{
  "n_layer": 13,
  "n_experts": 128,
  "lr_router": 0.00224,
  "qk_norm": false,
  "tie_embeddings": false,
  "init_std_down": 0.0,
  "lr": 0.00799,
  "lr_mult_o": 2.0
}
Below are experts of layer 7 (counted from 0) of a mixture-of-experts language model. Rows are named router (the router's row for the expert), up (a neuron's input weights, with its number) and show model dimensions 0-191. Each number is 500 + 50 x the weight over its row's rms, rounded and kept within 0 to 999. Numbers have three digits each.
Before each expert's rows: a language model's description of what the expert responds to. This comes from a sample of Wikipedia text that the model never trained on.

# expert 33
What it handles: Syllable pieces inside personal and place names, often South Asian, Arabic or Spanish, such as ast in Sebastian, ville, ah, ish.
router:607418521546489456575497481509527511501478478497408561479486492508441607427482509512468430412464541389544494521478567556456545505411471561546533569574515522552533477458446471458535481488523518572510488510545457570459537435430498491502553543508485484547508453468456602501600475590600479571482542394532432524484471479545466498440499521604517532522523463414455506443477567492491479593478512524526383430485429590597450426432447527485575490529490508474518459509368445439486392559459490511493521536493582470547483466574483502516563535507585472496559515547528437516399536461558440565
up0:498492559512504507509461483540506554541436490525440649540530539586561527450616406520527505494488366591551482456460489563493498488569489496412499547502488495503469456542492509409590556479544460492571507538561551595428503525512455609502420524511464557553596504521544524525441440501561506613450517526457490563454536390492511591492547463494375376446483599445462538460392551466493456508448449505434472440485420494514487504524468570524484495511562431507581544485543529489537464472530477486446506480486581541467480455576513469477543515457413481443456454525528514471497578569519447565
up1:544447420489501445511499468551505527466626439522430398530653560538531518505547549562460403526544453434585541566581524560478523429557446490499501580600497533460608471511492492557440534559600513473559420505513523473430538511538587511467495473518467517518509564447535537470501441504478437473484514590464546464438481428486567411440539444495480454509505487434481589447495453450415532427495421548449438464474580432495473456469432484571513525465504525450474475496437533448563540467451534493488481468454575482590502444527549453597528469453469544431510437474560499426535536621495523501
up2:399514500520529517474518453503632547546550491472428535547520598421543469504519535603507622516420569426438563501465405485587456441439527519544522572499472529546530471518458370432486448506573515454580486464475480493463488508500499518561465494540466540556577427495541474411538539570462501499509437539461513472550462467489501591557519473530438486520559584495518517479440565512636462493534588481552435473494483530495506580538478498463442428496518438406450496446411488583511505449499498476498414467487538504536551471443623503505480493526605530367563514518526428503582487515446456499
up3:592529406569492475496431582524495558480620477436527461534580478495475519468577604520571427549522423508438509529533505524463486503405483541506459515448513519547465455563453489519566528573502493511512424540541551551475424484476479441434389463468429563478567553470572505435490445476482470458447544481532484495499529508446566529436536510469561560500441519573472393491523505431494457568515599491462512498489462538484403487468535570526479517378562452524441517518505564527431516432469481511528568613509475531550473427586493441471661563498494478483532643465504473541450533540489430568
up4:554491524472576544522567535426417543474461643512506478478480530474495502554629533467447588536435536536481533539419521457482531468371546591579470502492496527514497391507418524500540532513522560433521564432535458571453497482534415518505452570410518524568490535507568615475478474417511565470478512539505503365429532552402453487476421551543540448526472548536479517448581556526496450434410511440550464425531442495542481515536388440522415512484497406549542503454454453509443532512520480458544508593452507487522504415549509495541462565540519445483460554503435536563499447537490492538
up5:569460530478583565476495494499516461567522479485444579433548555569490521393535547531522548478527431525600393449498595507452510489538665540505456479434461520457481446484450580500565528563526536529376516504460479380503448498562475517493560537552490525534502454507444593443490462439479572439491466499503512440444503451536431480556429452523502541501427584560600426510527517512530522576530601504555554480496467448426531560457481564462543476535512398558449427488536562422448537441441513450502494475466520473555492441472488576468448574522534506582448474484458418554463424501507493421
up6:482512523524637450438459533441500576499501552530482479466493533449483431538450558402420512488462607457467404561525514485524505592454495530512521532487489413511465498557548558414460447469491515369480444518480539648453621433527477479531561512465424544610544560479517616490531449554558416521491540485497423427516524519511604491477509489463570503436501514445505431482575514504539448453545540519533461371516461479547445506537484493538507492468453447498555426500468515474490419482448584505530420503605533525516498483470463446439436479480446541547484458560467529472511638529445528525
up7:499455467522527576497452529487414506523484509595439599463458492573449546425479451460445551446372521519545551566455459570477529564574471504518565438526448457498495519542488463528527490541535559464484462550502533423593433467475602435462510611539456460526516529464573456490502554473518444526521477494536464582586448512499461420507414497560521475617483525462519476563548513498452452501480486574515362479468547625450445455540469608543421439512541510437587494514595503512574449469399520405539460543496429498532445477398425451506543460488509572527510504498457438501522539550496502521
up8:505401464549510547524520464540502519526509597471577562465569505564520610471446461429492455549509596466492465469460516453498508534478496512582558509457521577566486489473490433536479526348468492531513565491625442481471452527453427470485487398527526419563488507460516474350509441534510542528537418489467441552541461533447545522487546547534527522599507624426505540511465489524536488513559515442537437382565519494492531403615540475489535494571509457588408550455419418551534467536535494458575495535510488419479429424511493447537517506530609507499462496469421503494533455473528475555
up9:505515447485512441482526584520472529403482459561507548442487479460481453471516489513452524518474470395611481537440541512521506598496486651477623441424495416561546514489558451497558576425606434547494502589500521454471462589561518502519514576533506543546491440497499484505439480560465521448527540491616532505438413425538547404480494465410484572420512501500511495568532482469498492549557571453418420478509534489503514492524467459512538491381489469478602446489519530499552445550405502432422446566499431518388537466472521474490539478537484604545464504518495409502566521535584547518
up10:461420553490567491578505420491573540556599436525490414468511458535554541567444494525456510555570525530549563486552477534450558479478518551444553524541527471519545566514578539560469499406536532490475530538560426509467458533477503503463489478407496522536563436499469541549477499574518454482510456540421427463461470476522509509543498470542469556549502514456398514454574370482492502472507419522511434473480447336426462484480499365399451480506490584515516526526457524570493514465551475495459595557540456511564518446570397487545519518496418475563549546590494567536390594464454434422
up11:574511475496476384512482455443485477447513456529622537486527505456473464435536493504485494585517548424589500460552495612507591612444478479567403482478470491486547454549479580431522623537573471562562495497513452452482549452454501509554496525484519493388536469532462522504561494500520486574479522436582505557456482442522406573574483591554528524426503406425504477486573464410449546502514489481437506425475561490482497521473496521386395512441589493536462613533439588457519484473477480546584550436495520490527452441547526471426468491568478506581562538539416500522509481517492453424
up12:490469447385488460570606499525605522519514410468400625476627539511474490452410519459430550522488500425545549446470465509471560503518556420550462495514526468546443583507464459458443492528518428487452561520486449524496561477478428482550540501479412527488445512534431541503539592475449429498485458531598479545502465525592560479472524513590567459496510487458425439409496530555503501522500496524457421466528447542524510459501512501564538510519520540606507369467464427427414515464516448507526454553519565442550587492491488529501511592491600561475548595501416522479558445433560463452
up13:556500421400516436498474527503415493536601499522484462460474506503484567468606536439507511442553492507443430477555477568464479465570485471466461585489505496499598492513554535427470388556513464490451537540523579546557540461497471508462447586438467581606531556528446571500477495515471591590493458445489500523398514499463593492544519574615495525482514543483495595543429545524532537478434452495537437496550482597477481500478470410482480506544529580462427567483479525493527599556454452579473443570490442530469446456522496497504509574488538524411594482389520449521408518544424473612
up14:513454604476547477490562547482519511443478561529573452493529573537538497518555468546458473488475484533409564510523507475514564514540536553456498528460419491510413531498357494524510582578450481527421568480446493485508413438531508571521483468564627488555513491428468496562475377523508498462571482542447468481468536461521481520499542509484558472574464494472504554495450488557486456503461505439476469486520484422467449436403529496406502444569430562521436476516561550516561519495562541539540557421596431558449422423558455479542418473603631500581505527442461461461398587606514549510
up15:505530568491409530509467535570474506437438522501463436448465527565491546525530510485476496522426536424428458448473530469477590446554463523440539437545474555444543472579540446496513488419550688521523516502418538494412503531507530497554501473485474547447449479506443445562521488533537464462398513493508335525514511495568463538614573509547457576446461571433523638503549437562487502527506485464559486509510591493552474528468464521536497475480517472500413518566507558449547515444517473457438449572389485490525497487507619521409615478526584495530505461592431486456436513535520457504
up16:503609381520482531589452457598411503449482449477429523494471557526517510433516515525509548490468540545550417449466539589537430570462540506459495500476497471536463440496429513554550511511473523491513486489510529543366626475564595545529439465545466411452528465506539516339489482381500495489602426598469542533498488530513461491524500485561502546552560452513535542446524541541507544420502443522521486535540568444511494461414571542538471449629507590485467427452511449498522403472530412520412534570519479532486555480437442435525555455534499459565511481432534503478535512474488579544
up17:519492540544528538544533457508496544444471496467537485461591488518418641441499504481471526403450487448547472418525491489552549446502523563554499463456468559399566516486572520449509525495563475511564559533523459495425418477443589528473540401441542419570526549458550529559572562511534534589485501367412529425466500482580567441468525453523520466556518484543559480540400491582518516525464480512449504431484534419522532616549484479469566490496517474494567453502442588514552497526566420443514499440466453454515442460586480590532438413493624534497498536510498413474477465568447509416
up18:539455426485592543553512592566477421538465552541517483485499487401519487444467521468431514465520484572459578556565522545509523553544473507496423457516439450461470521477505458543527567521473525458537514513459460464418499464516450559492507460407469543493478382485502548607557518518432439465557491479468503580507415526398472479514506472572600321560519487486494528505474516574487493546412470508473520437561471459479466415434594559524478444475489478455542510507502448377438541509522489515554496463571420445575596458556501607521462502444522510500587554583469508499404504518583557580
up19:450517500474453445497532496592584549465577424580509518528466522380500361574487493474519537472554500504469439552499458476566413583520432516447542534544569421556463521433488531443421528525496485486502469507477473486454532502476534473605459527524416448459515527459475520482531422525485516458517574478521443457522448423463475630448521539431529556554567469464582528458469458447449515539552518501526456541481366492597493551504566484468496539415593519542427531457519569470512628526597433485520531487515569549529524469534526592431482466462444489482554449563477444441440544543572596538
up20:444418454459432458579520507466510469449526406480562471463497502507522447429429471463492439520457434609482446439490449425465468615454495466546520583491505485510409533558487540575510537445542478601547475394564562516565596509519497511455469562444455598483617457522468424554510495520598490505522518430554543552481441493495487566518495453472542567456483516380649424554497497451550435539554429486508489450553508514542513544486481502515516465522483461523484465553526575571566522478409448489599413418488464475517505519476549489412435518443513536599546533546549480516432487443511516540
up21:546439522423569553435526410565571566512562530558495505452534512513461461449581523521553458473430510479505493491464519434568508464616479547522560476524460463458531463593500541500481493532429557501470481454506499536445461534371576558465600452554477482439480482488424526485447561526453554556482459468595550438426509446405558485356473549499467591541551486478463500525448463493470496526500384541479482526402542450421536556536583524446473530497607456501437450515554448510532485529548459475533482560456449490496416634495585508473427585565591487487493507432545490453467435507530536499
up22:471564461505463506519507463521484484526520414518492546535565450457436497443471591567456528461469526381563400483640608495420446492461475460518573581469428517507479495575479520577416474445577553524438461424589527490411552457478554519491495479553509485483503570513541577468574558453540502398518414525489528513552371539486413554521458547580461458444535522540521548463461431520517429470472510501413499548486590491397549522510532555495449553576528501474485543510423446580522466496516450363534559515501508518585485471489481480567455433545467454514520414534516493464562467512524523563
up23:385430531494519518505564577477476556438454508505582474529449490518413447479484547481479563516509551510545543543497463666535423588434432538450537545506484532526459509539571543468551497547497528492485519528424456461370547534510444498590491579488446445526444513491459544526556530440460397493555525491502488544427503555519519492479389547469512548485465502420524475523520500562441522475437430470451539413600428557499556573493406551572434404457513454547522553462480536515500546575532468400386423585493502548534513570392517478495456438518485499507495461523561494456515578441531559537
up24:535478439554513479597474617571514512442524492473532488431495487512573387557473421557473484447455453587491475523496621465465519558326476553503522455500509526506483479442494457388518532526525569485467525416541492499504517518497503508486553519586495542456477411550496553498494370536533499537609584464438539556464486505417394473525538445485515465452496511502404498410492500483514476465470551537573547515464441471571392424489555468417548473517500461479462543521510594503454514453473431429520575490566552464581542525437565480581466474562494448593523468487532498597489506522437441488
up25:525448588452409435433555395442447439557514560445549471445529507484624507579526479554452553521501559412558455517514585463582501532444415519465525516586477581490488515521571479477396504613498455513583474442483521563421432502554559455535392495454484458451580495502510480516497469514496455574530517498571484464494476522474565459542451578415532565489504522470498555527483385482530469454511522432551483510506536523541437509446565476487549457538422470489508501496465420510446529461554565468432486522458460405465469412531592487453537473469410469443503481471481504554575547571592607547
up26:528599575427560457452491466520477538506524480534516525538445459552519471549487482523510563447491481527558567542463557553574461544544482550562551485502461523423465449507529515544545406487395491419503517476590468504481478483488537405530631537516483426467415422601571440391425493457561542549503438602432533516476556486414493542535445402509465483523512496449518523572453541421551568461433542505486486430443461496621486493493500481528630396502510471523525463517578475510504403519450468503534549486396528542489477432542455507491467531498435520437616443521473544519441419539502454555
up27:493467537444520452507497507534513441533465506398521498545423468426520515522521602581490485549506501455474415454602594481563536442507577568556547569482508425416432494526453469555469440523407443478520481482518363493459583475343510528477550530472465598473574509544504387437503404460541513461477482507487495538483511473452484446402529482537405427554506466443531553598467513473479534525531487515486490518497523588462539499472402522463440489502478524442471459424550573561443483565513480514459545557432461622582545543579500497599494540508537485492499515552440605546502511507432487490
up28:566482469472494587490529545495476456555478449470492585439440435440488514471454519524566513485506498465499559544477545473522466436399436500412501499505507564462482534452569538486416516556495528489590493435572589515531481473494480621475540495552536567460403539431496500517539522477503440479373483428567495514600507556473477546598401538449575442387492514468506525533530528567578549528420533460560465461632480507520497480474523521512512494519539548593473342472465483459519452472466424485529598485494531444595507469600450474474462509488483485452521428574479434499472467513429527629
up29:523509463480542451506493581373540548421502554511483437523473520461546477472470474496492517521509523510506486474409490497431462533561469580530519479509497478431557508534476492457453609484377631600513515502478455492583457452457497442455492445467438400514509517487511530487552636510512538465481446535541518507514476469425478557529494501454487482554556419497546512490413550577503530431599505444577513487428564472580505501384499587485577457535543505490590494537502568485472471489536485507595550476625459467482483437585601525484516447650442489514445400453537426469470525439568538504
up30:501524492507467462479468604523453471469439575520473441553491375585472554569463450476473510497544526556503480468440561535496369444511523517420434431489321446521515529535455493481543499463527429540455470427521451477521441567525519480457509557533435525579564585501568547468547563564489524486565454535526497491488499522408428493476489501499480519425444430611487543467525427576492409558529539478479398527551525589507431483517428554500570468540489533514557551546487518474500504540492570494530530567499498497467577523542484503623430526596534482473526449571485420564486600450425410497
up31:488483482592458433501480540643456543499452481467482559580555540556410539452476509570475389426503546471484489548486494586548570498523555509502493508557475408564534522504493446528485483511503511505482507476476544588388547617427466560483575516531475465541461461567464617539469485495547485544589424351540467443538516436496478501537473542474465532513472511484499494425475473464542487507555507558438447535461579501547492495477524470547482457571529549456472521553521464440593491402371453515511497571490509446530476473504461437460462523461570540547487409474559440408453546594538357517
up32:573452632530521452467528450539530665498507557459399452449558446482452497508431553453474511501453496499501515453485506457544501456517515531477502502550498509393520526500553492420443428585436471613481514447497471444552509426460499553496520516445608548451470501483515502595539413600495481577423505536447460516491476502507420448536495497450480504519478529490495561497552509593480518558452581520491388492529564462510432499469447548588483522455389479589491548455492535539494495433542509595487458494404500476469471533472450481494386444490539548565498491478447580576462648522593489489
up33:420447551529531553532544500539478489584450492413389541539424443477599476440481429588407451510503526571399420565516506441496498441496493525465542569533497506464542609534391497505542572379491454521600514567526413602549523498513570595475453479510440488514478500541513558477526536534552406552420607472491511462486432448534479481517428552513509421534534421520465498493509567476480409469444496410527517523512497534568501567506527501393398501532437492526479528494480434536432549502480537456455509496509473480501451554593400527510429490476476498509527570590504447534448474465530475558
up34:478493476488545590485481403414488555571445466547466580505513496504433518466467439470435554472538509532499522382474467551447515562428550566437439594503400501538469457523481472426553539437598432613502566508485498564443467481436461502489496510527460452481532437601505492445507536384482495442514531526484482513458479521486486538566447537563486531537548445534508573497505502491499522472545466498519484532517484474436438602416443538620511563496508628633611544554598528485479534491466438522513555505433446464483518400535535529451456462521468420596527455499531541498496524445608575496
up35:500442545490507538546464528505443479608467461466401568480455462466393488516402543425592531454525457562452535475546459553437433517441520583500556449558498477529518483565426549478497514534545478499566494573501504458541508507567465511402542442529518518459513542466526474515443497527542508551542451479574421529435433539492490527564406631556425450522498508528541446427412453566454503385403442486569438500560475496481541533468483544463550546548497590443571504524602602512512474525564446582490392433432517454483498478540480433461522433472481527521509576564538462596571467498464468538
up36:550532492447416461560483513462491434500465458477530432569538478524481483578461458424437515436612431524490508503489481520423554485409510549453565529402462410507588479610487524450552445543431440486542662613499492515475495565442413521515549505423412594483456463491485482577415537499443548415537492471502513567480596486469516498477534526468497582599523526563484569588439508400479446499498500475505518474532460485454469493551464553486573555455533495472485502576543546536453533485525477485618525469438447466449446608502497460553452386574516508459470508533530511567543511507469537501
up37:503483523459551471555391481494461546559566563484535385550484508461532489489488517475490425549405526458539520468555429503449496477516519435486523522507486584472533463572525461480517418498456488479475492523453471466518493556556489398534451471571461490567429511522496460490538468453518526547511444521580535470462545464378565547493428535545488518617549405532528406474472522458508513460499539490406398511612590592500607501462584489537463474538481516584465492510526595441527535472570493527543529618570556451442443419468615528560442434544457452632505444464460455458445546520464483505
up38:562565471411514521480522571506446550530439443449496477517435496545497571583480543510453476462511519485503436500379474453529561480502508602442483531578467560554553475491496553498475483465388393499464467556574473465566513520368508553485486465569474518471412481511495571517478486588622547497535492514577426435519470509461490517558492460486569578409456523559545520537387480515501426535446529445443596508522476499468415474578545495472432554562487559562463495520611438405497484577462507488534530448468513544476482617474500411533517454543411499509534476597521479561477441473488433426
up39:494459526493544509523560544489463565528479616447498503423490423534538404474461445433439567450473574444491429479524527439488495490519475574461475566585555523456499505467480530487506502484539406474475603496467538470479498514484554447506561429504451539574458459470445482541488505445543546600493577408536492578541507495524453473554432503461577565503511462508575430379516536446529458451499509598497522514512523471485532487531436630455446449466492516533489443391602491500413542498538522477457542476609564531512562453528521567528542547409547549446449496324382533483437472536515468522
up40:538426539510540518499476521516488479494418618518581503531504510484474520533492553496475496423491530439464499560464498389524472389481534484552514532569484459564492591469441531616559422547492499524416499491480517577443506453510494508492472519460600461482478455581497549574549377448488471448593447633585531457464505503507442524490576497503464583552557532501541450511511395417510448482509486430456447577500538506421532458513463521473476521498445493466520421439450478595418479549481463408413554500473543505418517440501559433531612590550551524419588505588478484515428460516541518523
up41:517455578467510523515447503547473457451495514512503469525404530402372465435508531541534487536521541425477425483552604476476599480415502489557528478372468413476486498413444475487497441568473510520519488464550416552450507423486488465509455474522477494564554489527506511411575583499484471485550518546524547411462527436498438558524554406398424493459435574504482471494455575498428565482518521574506506484528489575527522534563546468475520550447500468461521515504530433480533558498405424468593429472480493521532536554526578469507564472479573502497591455524510566568668535508633437499
up42:503561524548553533527524471459472558522551462487536497554462526542516411502543563480488572497496511468442506537490496462485537495496428398515571549457559468434547512483529412558567456548515556548490488463517607599497471371492423558520478425546484463516456412543530544478435523560446431572480472535520490493538530500532554510485505551506547571489426484449472547416479566537480494371584603581437550477405470548563608424511471526573554532484523569561391427517477484481494497479433527488471478503444415466535466492553520418459540403406409446468497480535499401547577424523445496452
up43:483532584436490518566516526521502486500501412553545560476522532484405460500503549576427505466405383533497562453447649524490478500535483562498428523550539528484498412528558554518495475522391447498560454591544435456567541539524513540458598592591519635532485417494507546441504542474549534517485527466426490500483453477478468510474460484585440528485480500470391487508475553502473542460474482492422497492435600468416578455531458510421534463458568468500544387581420479464502530543468523458561545492447477437430555590456510538497518504604481486559451462523465426426451485558431507522
up44:489546506566504507462529499505518504427564533482449479436481480494392587479414442466483545509456448545543584437573544524526623407501558491562362409537471573476459542538551482507530464524526636469481445425460538515552512493447572529446473514470515489489457485515512516564459544434498527569467544572439554637438555449498440524475519507515501423473523550474401583468491470558490490603475470438439435472491479454508475482613512485580439444472487566577549530547518505406546502516539527533441507549534380549436478426541447432545511495460539519597519533460511530536467500413449488523
up45:563457541570451439451517442538554471452422439527467468547483628478520621507533462471521584394543533506440587571477530395482531536453546556581518524515564492630482514492464571537586517589563509496497515509473415551498535560513495458433493577409510403487436462497511590512468444529516479466569509581477504406490592508460392553435555566472453501452631498477466475468469500474547502504519485525539509536513482527508462499484491419472496357424570451495521554503476510443458404481530435500469526469486509453553473566531463579501503592463511484447567547452535481447491468423507486497
up46:529623475506485460439452491522400598438482515493492381492511505521455556541450496489571516563520494436456594519459461577530548452417546497498510490501528497469491533461523564435521518511511544524499523487495501429490398470389539505444451535473580571556411430462532479416534462559493439459493511393576506440479489511503497474484503495409509426463566434494541483450630486581526498464473493404516505505492453497588471542369449502555548453553480601554581475578618534402527481499567459453579482505470493557501485476527516521492484498420530474440495542469597565449495536576486532603
up47:449571523511487503507590412516453513404509462585475409645546487501541587546527494451455455538403551395510444397525509584425485527387504506516495584426521530594474494467612460552548469473425474491545495544454482500498581500424499441434497528393398522460433540420457548510551432530579522503516379479430456465469452450513534533599530514472586559471515438549405506529438508477476576510453514564450486531571524514541489515465558489506504501541524526478441508520568505525522516519483494561472413527429559392461515432544542478528538549524581526490513517460543504482507521543501460516
up48:508446613399466499496560490468523474411557556475480515571480449546444575577475498464431588385539430577459506566503483531509530465432371542462550485446582465593622470484422446518494549563474483467479463533525546497442555482539474597440527493397482561476483458551523469519449538515492453388467487530523440426497461516526426591527574504475618477508468553467467573419507498570428513535523440538474489528517572436592450459478558552533484545489526570490522530476423540511435484456496441500525526556533516503417470477486502516483532432522535442527461544575523447500467580444566569576
up49:509429440516526493465391483471523533497466516563541534489499590606593570457510529509468525605405521447413491513525434494451596478471449526477555480554391497458503515545462512589601436518448539504585560464507540536431540469425464481499536495548484528435600588557517429460438497434509504470520541482492508492458457513598528496541478547538553505521454496401516506469501471595412630514499514514504435463390440412535484467508455477502474502483526520488435486530460442541469436496509498612489441532492516450533470599558543455475597408462421573565503472578571537461482539554566552478
up50:472422524488422444525524463500490460477521493583548530380453419506357548501444494559513564451410538462457565574419486524538558478521599522535549544476610579459525547428543485506577581515504556530526481467465453484493428495483460508475525532525464603465521471605476486570435435476553422477483532521431493549517482488446495492503518439525509538498466605557599539454526418412560537554507340537541428574507570516520468430586507518515468545531486481446463463509469503490476435507417491456412544536540576535532517454510473482485620529527493505490429504474446433535550521437547538559
up51:517520517421586562500530568459510446469472443575542529503429516544432600543661440565468514473432532552452462510503470434450500550537496534507611466524417526541462512508543493478483417529530498513508453542500451502550504540538482441510482505576456523522526533482524409542554537440507475497478427551476475447451440529471436503520539497523536511540596579462457436608532533531397455508541441438580520476589577396485500457551560454458484542492467496484458352468487551534549494390473531493606492478586491519468474460395546512511495515510590540586453520522466439511425461438605446454
up52:498502431570522556522437522550413562552505453471486477458470365477484480561475468550576529499473528549482549554532470408479479509499469492502530464503545514468478579494410456509535357474547467432435472444469457554497456549429512421434520599581504526493511410471539488558518531521428472495526506482534490463476495656488447403442500585479401579516434503534554497492525474525440484443530530469623490583517482469485465594497416568579575511467464510501401414470527563478526527498433515439527477626506430460522546520487510492452447502474550547507493560567537583504498465532602554429
up53:497466500532550514523490513551420552433521427485416469415441503525486477531472548531449504395533435442514491520556502461521528474446563481469513530529552480456503514565534580460451437474649468493526425485501446464528455490521506500505480512496402465388394503507515483544564457477547484445573403607587449411449442529513489411567539441404504554484552513425448575496469451515512581484515542549490536596556466545483600492436498505447486507573556527601489532472455492546531451499573499542549482479413494572602532516541580519473469577450581606465512530462626530516554455481501513527
up54:496473541502472481610445516449519488448540532417436562525442444504514503484549517614492512484462589459491571534555567540559434461437567562456526510538475530592517393516468547505547569487469547523495424476546475505490315444487595524519463531481512575462571496634540561487497435493517473549530502539496532474516504507511515554508430489512487606560486571523505452541502496513415513383407421450502435466478533441550474458502447536545443580470499422429515537533474400435409457431419527494489579552375548515461533535547454482481541510491489468485444467577432503478443499471568469493
up55:477419512538511472550386592495407512442461476468523482440566498417543450610519637557435443462525482508490497452522504525394488532489449548550537584444496551538481573510464522400560602371572542457549522476531568578436522518583401455517482512487481471558501485548514519516552548515516519541477487523459475443421523535525538576532590475520516484457507591439507499417443456478538485400517653433576507522485525488551514490524506481493528494520450561466480509513433490398472453578481464401441481495507511428516511475543492550509513550518507476425565566524484536373552509466454453527
up56:482553538405504477547473486485541497536454510571409535480541560397472487607484519434496493534425474456521468404526425513556600499450579576450510548565427513561572488531454435455457498478435401461470585481569380503435481493500516484501481531463540488550524525543487539488585549495591493466503462414508503518478465465553498506414433494537515588508471441517473519510482485351446438424420567453525552464504472535547505535535524475523514570456487549643495575571507417548509485502463434480550525472555507463498528526537519541525499457506580499454490446550493387534482476324521503565
up57:548536538540536486596431409513532601532543555487453545554468422607483529556473446505470461569517533424466410550483417462532454475434523413443467481493498551538481588496456522438505450530515556462455531515501506500502479502594597439499434508639409499516456596453551513465529424548446457473486540485634484523544420435397473511419437495389508554564436453516482487473562454436490481462488438504578542483513505494499496505474583472471515433480514432559513475425580554573443494486466502449479524462560528546546489487523494500494559535514415527521487394553567560520587497411549528469
up58:523549529521458534484485569535473481473518386491513481566474540405521462376482542543503510604382507498545416464451477532602457419444508443544481480590526514520498472544444443568523520557629512567533505454439537474573589534534475547502576553565496529487469494526438510513491421493529482513612497531383488469451484463478475525519548468463590604518546406520502492484506466531521590620506506463557461450561526512557453542497435474522408542461477477497496557532423441468549510523363395497465528473471471542539507430502501467583502460527541450551437484511525422473579444474534424560
up59:589491438544565459423585588398500457572411470539444461545479544452510465476431510496477510554517490527497481502427565475575533541429510455529482445558516457487581385480507543490509556560475455435501414394601372516505577452447551402531454527510459500527456508406613492518513541519486476426420514406532494533523423505403527498475491445550656471543482547567504487488515444513515568491433475558489499462502472499547553453506439444438453510512499468461559411608502453552458501506503561488540513465440526468530456591569482442570529524465521510608508492514515537485507499505552568536
up60:446447548541436512440462481587475531598508518493493445521542543514554549502512495496454437357424564513497548473424466528479440442501470548457444427612549533523523504496564449517468470483457583531551443488527441501473601455452446493491532473590570359436471470421567469565447498442524517503579539519524560483495379501538461514524528554459449595529435508459539594402531431496561422573497499518516539415507434534547446563496576593413565466473506564520525520461536473481486542543581547498494471558565525451534419570474438451442474494535585509490499489463459498506502622495504503493
up61:454514558454474476394483496451479500562481464540514556448487546488487465393601547490479518501432483562437529450582430574451464565598570538498494532521461580431451464554510476467403421448522551542526525359481405483573504446528486474547464513614494523467503567562532507602546514606455566628441511440508461463388540529510539448491491481580403568552477456461397555540529509481519482509402515519506432505563517470492484473553437539430459470476572563482508516565474439405519541472484491481621508531509487463536487430490490559543509525517524504526597469444554465497490556510469495486
up62:529505604515530474489536557442599439414579613551523477497583526471479506459440489537527433491413553509425443519502498513502494528498469478465428479580462522498606459495460602477481469459470560499523505472464533535414508454540509435470552491451469482461440538494589465531516527504474532511448564527469534542587547385437601468518537427533539502440458417489509482507459566440566570523463470512551519473504483429552555437497459479515488523489457456563490489461500542613497510453496587390563547555445514468464481563580471564517617494520480542513407445329498534468513500519367576505
up63:460478473564486499522461459562519465522460583467496399403406503530506481505553493509589525450553563501564528455453516572473532409536524478493527486633399487488471520570457458507432520525528491485457426519523552461384454532490504446453504528552488618482497535418573444568547516409480525506557522467431489584454476570469473553555616546509454508582498617429468511406561542434519444421571487564517502573532533482470441419458448491463484442544470474534411427556447555471492550524499496535492529474432522528474486504423559422431483538490481487524460557542546407407506464609488508503